{
  "num_hidden_layers": 14,
  "balance_bias": false,
  "vocab_size": 34374,
  "norm": "rmsnorm",
  "tie_word_embeddings": "early",
  "learning_rate": 0.00899,
  "batch_tokens": 65536,
  "dataset": "wikipedia_en"
}
Below are experts of layer 11 (counted from 0) of a mixture-of-experts language model. Rows are named router (the router's row for the expert), gate (a neuron's input weights, with its number), up (a neuron's input weights, with its number) and show model dimensions 336-391. Each number is 128 + 24 x the weight over its row's rms, rounded and kept within 0 to 255. Numbers have three digits each.
After each expert's rows: a language model's description of what the expert responds to. This comes from a sample of Wikipedia text that the model never trained on.

# expert 14
router:127164145113141097153091133145138143123118107120086105103107099152135156084161103108163136099167150110145080245077118131156127097112101127117097111131139091129138137072
gate0:122151123099126155149136177119110121072150120177109128144104100131158126144123139116145109088108151148106101147147148123127151117122149132127128124141132108138107152097
up0:087159094134113144170120170104131129108145138129109099123107173134133097156154146117165131110110133124102102148163163102185123105100103102126118107146075122169109143106
It responds to: Word-piece endings of foreign personal, club and place names, mainly in sports results and tennis draws, e.g. Azarenka, Barracas, Koolhof, Vistula.

# expert 22
router:127097147127123116139095137103178149127164135175156110119163155094140185075152109129147103089104121131093063101075109111145147197087124110159135122107131119132117137102
gate0:125132148081116141120094102109138180166139107124164177131138112099142149153103154103087129165163110082123111174148102159132145102134115120144122110146149118136117136129
up0:102120133116138167096106106150154158169114130140131138142121106119134175140079123117104080140137121101119100149149098172100113107158101129147141087146110117129152123134
It responds to: Word pieces inside rare surnames and foreign words, such as p, st, ap, ak, as in Blanpain, Gerstner, Hartpury.

# expert 4
router:103122121127130112142131108150070154077081123129102093150123121123129101100137078098084173121080130170151134129141119108145144084106123139109119087137127098116140113122
gate0:131115131112111147137119133150166114084124162114153157186142115139107077105149099166096094108091144129150092169114199152092171115146135131121167139086133127115135149143
up0:086107157057172136131120124129129164095122160090118168149170126125101127134107145108114095133152093095170113106154100154142119092136108195121159150085088112131127122118
It responds to: Pipe separators, colons, semicolons and dashes in sports tables and result lists, plus three-letter country codes such as AUS, ITA.

# expert 26
router:165143114142096134110159141158124138133125172137101125112210114102125084158179156166115119138121125131059137165170126130095116135124136155125143096128123138118119109150
gate0:106151112116105094123130089141118128117099104148115142098145170122158139162115117096121158092128110162128138132076131112151149094106139156097102092135123128103160138156
up0:167127139182221196130106150126164135124174152149165142126109148144101120100117137132124095172149140111126129114130109105073114165141125095153138142121173100121090099098
It responds to: Verbs, pronouns, conjunctions and commas in running biographical prose, such as was, is, became, he, but, also.

# expert 15
router:139121146103135107148166119147103170107152107131095133129101133154147149121067152118142101152147162132171127152122127149125106118170129127124123172165146112073119140140
gate0:097136157107143124146176126109119093097096128141113133129124135106184157129134127114150111137125098155130158082138154125130096159107128109153122119139153113114134136119
up0:159128108175115117104157147108112107136103161121126095165145121096114105101120168141138115140092158114120106106114143151136100104096106092131136167124141117101146102101
It responds to: Digits after the decimal point in geographic coordinates, plus units and quantity words like km, million, minutes, sq, located.

# expert 17
router:101105118131098146160124134122121114143176115133151138147114067124157112156088145168124115121126152115145123091115119115145124172144090094115138145119162123126111111120
gate0:116174121119097172132141140085149152153121092157157135087109110145126130123121094103121126123129111115112127114145169056125149100127114141158144107136172100113091102106
up0:121155113145148153144122129102115131122118116169102146119128125131139125174097114077114132106132155121086095119106127115128117110162094116085154085128147116167148116174
It responds to: First fragments of lowercase or technical words, often species, genus and drug names in biology text, e.g. sh-iners, cr-abs, methyl-pred-nisolone.

# expert 1
router:113128153111126078152140106122087127168170085130150121091113126110120145128169176157108119163158100109139137123118119119114172097115120118099135125129096127161083099147
gate0:147128157159107162140089135100126086148128124136115160124111115128082165126095109130101149128123147097084137162105173113123116089121141117136141123077061148151168159148
up0:132140140104143091113154147151131117146110123123157112155164141069150129109141115110138143119142150138101163143126104126149114122126138145120093100137116144146139094135
It responds to: Direction and region words in place names, such as North, South, Middle East, Western Pacific, often after the or in.

# expert 24
router:176101144164096131183119144155120156123118105111082082075125103131140129124113134117146126154134128109095101170120148133128140112133115129128146174178116127171156093158
gate0:125137179132111099141146130079115112117129141164145126126108125098095088114112100167150071132137101137128122135109093128133108110125138126107164136128064119141085150098
up0:138127145105117158113127148118154118111146096148147134083128141099141128167119118159148106138177147159139151146151118112112096139152135104122158140116133130146108086133
It responds to: Subject pronouns and relative words (it, they, which, who), and nouns after the for places or infrastructure like city, river, tunnel, road.

# expert 25
router:126136161158155172103152157118170081157121108148105145133123097144150112180081118163067116141100101169131087103127140174127127162123147119130135157130106096148099126178
gate0:124158118137130147087128147115094126136125093125114127153126130115124116177146099133086165140148138111107159140126157165134146126160145109113146093113142134109153093145
up0:161107108154104129143147124080145130123105148103164133133094115174102101120143103137115137116130112133142118131100131133173083151129142163140111146128121124133108118143
It responds to: Table row ends, spaces before numbers, percentages, degree signs and commas between places in data tables and lists.

# expert 16
router:075105135061117154168149107137126081147131084100160152076141100121082137147103106128137076131139110116127180079123153164115145126126136108158183115127111098162123126161
gate0:077149103096146101085104128124107118146107146154123112095143118147137127154104120111161154142106141122087133166142128142123134107146170144167092099155152146128090101160
up0:150106141141135105175109099122121080098116161076116103159108128081119121086109106134117163132120120120169200134130107157120160109082134150152136113121142172170103149100
It responds to: Single capital-letter word starts like V, E, N, I in names and table entries, plus commas, in and In.

# expert 12
router:165095113091143086146156093105125127123124133087162110138150096136123164091156133126136138149169140129120139147112166134121165160132145163135145122109116143077118112132
gate0:110173092162159146114126105121135094098138110145135142140104061099115117099082154115152121122153093095125125109098118117091142141144109095141093136140101124130112153109
up0:133136082113132162115165135081120106139108148104122112156108106104108154095138183152127114138135104127121123126102131131167101111131097105190120140193110149182180155136
It responds to: Line breaks and table-row ends in infoboxes and tables, month names in dates like May, March, and mid-word pieces of unusual names.

# expert 0
router:107122161124163120122087126135135105094110131100136140120158115138158093110132115127144167117149140163127150098126135202129152116159158134139125141154119118134122129116
gate0:080092136097097146114180125128158170127086140125137071104144143133115153113116104104122093069115106109104161153116168134131129122094147131143109075155128127139120113131
up0:126147113120112119133085088126128096132134104123101164147113174096122098088151117131169138138140141137160117108114098097142163160141157138175146143129132147147124135132
It responds to: Word-initial pieces of non-English proper names, especially French/Spanish surnames and places after de, La, Le, like Sche(pper), Pu(erta), Lu(isa).

# expert 28
router:126093115176128129093139113092129112118149152161143170173133180131082128114157109128090147116130105118114121173193140102087130144144139144102096141152152108144134100086
gate0:178145147138120138117156125115107094144123165101074119164121138121128116146152056124125103108084103111091131119114172102146125150152066098164117168097138115132073096126
up0:168105111093100151124133118146099108106153145107127102128125134127109133146107110148136103131077105115104128095113123137131114161154142096151119151114104132114102131127
It responds to: Words in award lists and credits, such as Best, Award, Nominated, Title, Prize, Music, and closing quotes of song titles.

# expert 3
router:105184100127133137142137127134145123142176102116155140150152102095117121133121083129099135140105120116126123054127158138118133139128140119101129112109099128138154138159
gate0:150139140150091132135147127120148138081131145129127124093140132110167104125150141084103115108125140149091130098119124118129144137135124153103140124090119123154168086134
up0:137124139112113099132115110150119112132133118127131117122134107138151129137121149186134114129147117105096134150127147155128091139130139102116127118105091138124146098131
It responds to: Spaces, paragraph breaks, section-heading equals signs and open parentheses, plus first letters of foreign surnames like D(uda), Ž(ižek), T(annhäuser).

# expert 2
router:111176135144116137154148122118137133120122098095085098165127147163101157157164157165173097105125152134161122186085113121134121102120104152118089078124153117148121111096
gate0:171173144147122133114158150123126184168132113089102151133107145131110136133076118162105143151116147089161155118110135123118128126091111119074118109128087144124100124144
up0:110079111122090126118097148115155087126128128121132125125138104131109099159130152150175175110126096179108138134171110136166146126098170117183151155101161151152114132136
It responds to: Words in proper names of places, parties and institutions, often in election tables and infoboxes, such as County, Republican, Maryland, Park.

# expert 5
router:065123137143134133157149136125106124099112117143130161156094155116113116178150092110110150090132103128175161192123152153109179132131121129100109081093152149109139126083
gate0:101166114134145157118100123108107159099137075127102166088096151139102113128108093129110116098162156144142140175167138144128135095107123135164130118137109073128089145100
up0:132119142153141122174109131130087133115142171081150074145113100127152083167110075121115102117113123129123096128144114116139120141108132129110142138126102128165143100110
It responds to: Column pipes in table headers, list dashes, and sentence-ending periods or semicolons before a new item, especially in sports rosters and name lists.

# expert 19
router:148113140133143130100122155122102121134113143128145098168093111124093143158112162143107142123138124113070154138115161149106124140100118180121114156152130147136138110149
gate0:186107128129131128198086140133142184112152129125119135166140118155121114152152167140172110155128144154157155144098117112131162120122122124140109148137124150161138178101
up0:119129159115156101133142125163152118063153120148172125100134107117129089073132139143156131155128081104077137120145148125086117113148140097152164112140116123117087152175
It responds to: Auxiliaries and main verbs in running prose, such as had, has, would, can, not, took, plus to, for and with.

# expert 6
router:146113141114181120151137146105148129109128129134109177165135105157113155102099166132164146136136129155116143176120118124091112114143124107156110153127151145167149168125
gate0:132100147120085140149165137136117119118124155140118142135105098086105150090096136111157135168149123080125112163120136126129086099135134129100132131158112126098148145157
up0:129134117134166104122104096148113117079150136082123089166105140098138148182160132171131099142139163193112170103136150173113160109132136173185090136067135113106134110100
It responds to: Verbs of movement and action in narrative or biography, often after was/to, such as moved, went, began, led, took, goes.

# expert 10
router:161168114158124129120149084152124152124136115141101134085098164124158061152159098152108153113142165137094096091213139131152147094163173142103148114140131108136121093120
gate0:127145150102072083160125108094106129139107145116100154097128119110145134174085164173099140110116138118143114139147100150093168119091133132137126134154158136118165192125
up0:105124160113130146171125147127121128096113124087170141074125114135135138151092151152116136117093121106117117124187139108115099134123139150158127166151186110114162170137
It responds to: Articles and possessives such as the, The, an, his, their, plus the first word of Spanish names like San, del.

# expert 13
router:131146111118122120114157142127172095125144169095116102103122123152097130104153109090188088122116132135154150255103111126106126111105137100131122100134120108095147142105
gate0:111126119165145156112108162139134108145116147155095102113170112147112137137141145172167083127103108079109146145108121105158107115146119118104127166104118101141166158102
up0:145172134091142109151165072092086129095138118128106126108170146117110138111137171173138143153106135103164116144110129114120133116183121125152086145150103112109165140138
It responds to: Common first names like John, William, Thomas; periods after abbreviated genus initials (B., O.); sentence-final periods and closing quotes.

# expert 8
router:133098121158110161130165092065138139137107150150168079106107114125088139136121111125099146155140115101110128105121139114109119107118105153110124105137084142148141116164
gate0:153101103124137115128108142163135161135133108143154125171136082117173147097104143157149134123102130134163164109116117158112124145155129124146132105117095111143078123116
up0:149078150138124136117132129161133102152155121136150131142106110133173149106129122149164136123086128124153170092133121134113086143150119161153165112139105110142091109132
It responds to: Spaces after month names in dates (October 10, March 12) and time or place prepositions like in, during, after, of.

# expert 27
router:119100148092132085106084135090111140098110118189098113135126116104122129124113143079178161115117071116093071130112096113141140128155098151174145152076138144125119153111
gate0:107129134114082185076063126114113115126170100093104178098155094125132155128137094094090109130102113147123146142127124156145187154107095103138142156141120091161113140107
up0:124076102096116115131151121087137113134125139112159089132112166159125101133123124099094139142143159132148143098148105119092139106125147134155111169158152149092141155116
It responds to: Tokens in football and racing squad tables: position codes MF, DF, GK, player name starts like Tig(ran), Dim(itar), and digits.

# expert 31
router:140125113155139154118126169107133154145153152104151125180133120149153122124049164111073161082114136148111124139076128133117125118125142113095099174135129121152130115149
gate0:157136127120150087151165127117116141151126172105125106142140117125133142111114102128125104107113139093129102145094162145107119146067079087097128140125162127133134134094
up0:165115074122118143143164116134179116113095150104093133152142155143122153113125154120130123134146168111128109173091154048111133098098122124113150107124137132151094147108
It responds to: Tokens in biology, medicine and chemistry text, such as cells, disease, syndrome, chemical word pieces, plus is, are and can.

# expert 21
router:128136096140153152100084131119134089118123155119181130117138099112121065137116131127103121148136141137114166049167167134153104106134121138138128152068111160136112097118
gate0:133088128206129132112106128119171129146128137136153111086120095115103179136131127143151130117127103112113130152115158131147095080153171118095096092141102159176131158139
up0:125148142091128135103149128110097119121132126127113142160194160124167103108097136120115109132162158164121107089108093125092171154120072138152131139097106096081138116105
It responds to: Opening quotation marks, word-initial prefixes like dis, un, sh, and function words in prose about songs, albums and reviews.

# expert 9
router:139156088138150130153116118083160127107153126116118167135099102116158090179130151135112120129045098154129074107115116148108094144136152129108095142130099133139075128156
gate0:159084073120140104131136148121108113124122134098110121141078116081145149110174156078106135165164119119192153116101130137150135145129134139132102130143161127089164104158
up0:130135143103137175101134125119110146110115115150140101152128106115165117144139131112137149103159136142114095154094124111161084130151124115144149122119100118136147126126
It responds to: Year prefixes 19/20, decimal points, spaces before numbers and degree/prime signs in statistics tables, weather boxes and sports results.

# expert 20
router:135129106118100119132116135136149130088140113096136127141107133177123211091152144116108163101166105127120133112146079120123140156146113105155132107163146105135127132123
gate0:142126109116146134130095108118132110119131105134139110119191165182110168121099171095130135087081097151123128115155116141147099180162129133131088102114137132104164146141
up0:121108114147158117116131100127148106110151153139118145157124143109161157122154094074158123136123148095136133128138133127089131089095116138196136107136158095126100097127
It responds to: Middle syllables of romanized Chinese, Hindi and other non-English words and names, such as Ru-ic-heng, ni-án, Baj-ariya, plus some table cells.

# expert 23
router:121154134106099106116109156147143127123149169133113156134093123113139126149099123128129114149116152115130108096080106088160106138121136099118093124133100150163180126105
gate0:157117132107125122142141153176140150162094164109136125154095124151153077122125100103117168092135152180102161147092166148116132137122117119129119100176147111140178137129
up0:165128125112166111120120102133137156097095122146083080133071130143134131146139129079109156095143177113100133142145173177114147101178142135139111139134099122105155124119
It responds to: Short codes, digits and pipes inside data tables, such as position codes MF, DF, FW, WR, survey codes like JPL, and dashes.

# expert 7
router:100099161076118069094122103161086101087108151107133143155100139104141170124097132152136107151134118101089096038140152115167090119143174125139119186152137136115093155130
gate0:119141138115113112116137142163116142132137092144127097127087101149107130157105121089184156159130144113146149133125173113140073084130111108124148164127068123106143112150
up0:154109127154120166149117149091152121116125111126091103141137142121079140133068171116174163119097089120128081099164085141175178102117125126156100115125151133094119079167
It responds to: Digits in scores, dates and table cells, number words like two, three, several, and single letters such as r, R, N.

# expert 11
router:160131104169121127074148137114132155180147120163121150125139158070066147093149118135133121159157132070152144196116079122158131083108147138132098140137142114137182140111
gate0:131201114118091108129133214137140124122122139126124148119112120132132127128114102124099137117085106138140136162115134108141104110057122076127109135152165067166102139117
up0:137079169112158128129105080089137067137122053145190159169112138131148143141158123103125125151111134115167141146134119122126151140175134114120139133145112144115118138129
It responds to: Capitalized words inside names of organizations, events, works and publications, such as World War, Air, History, Association, Hurricane Katrina.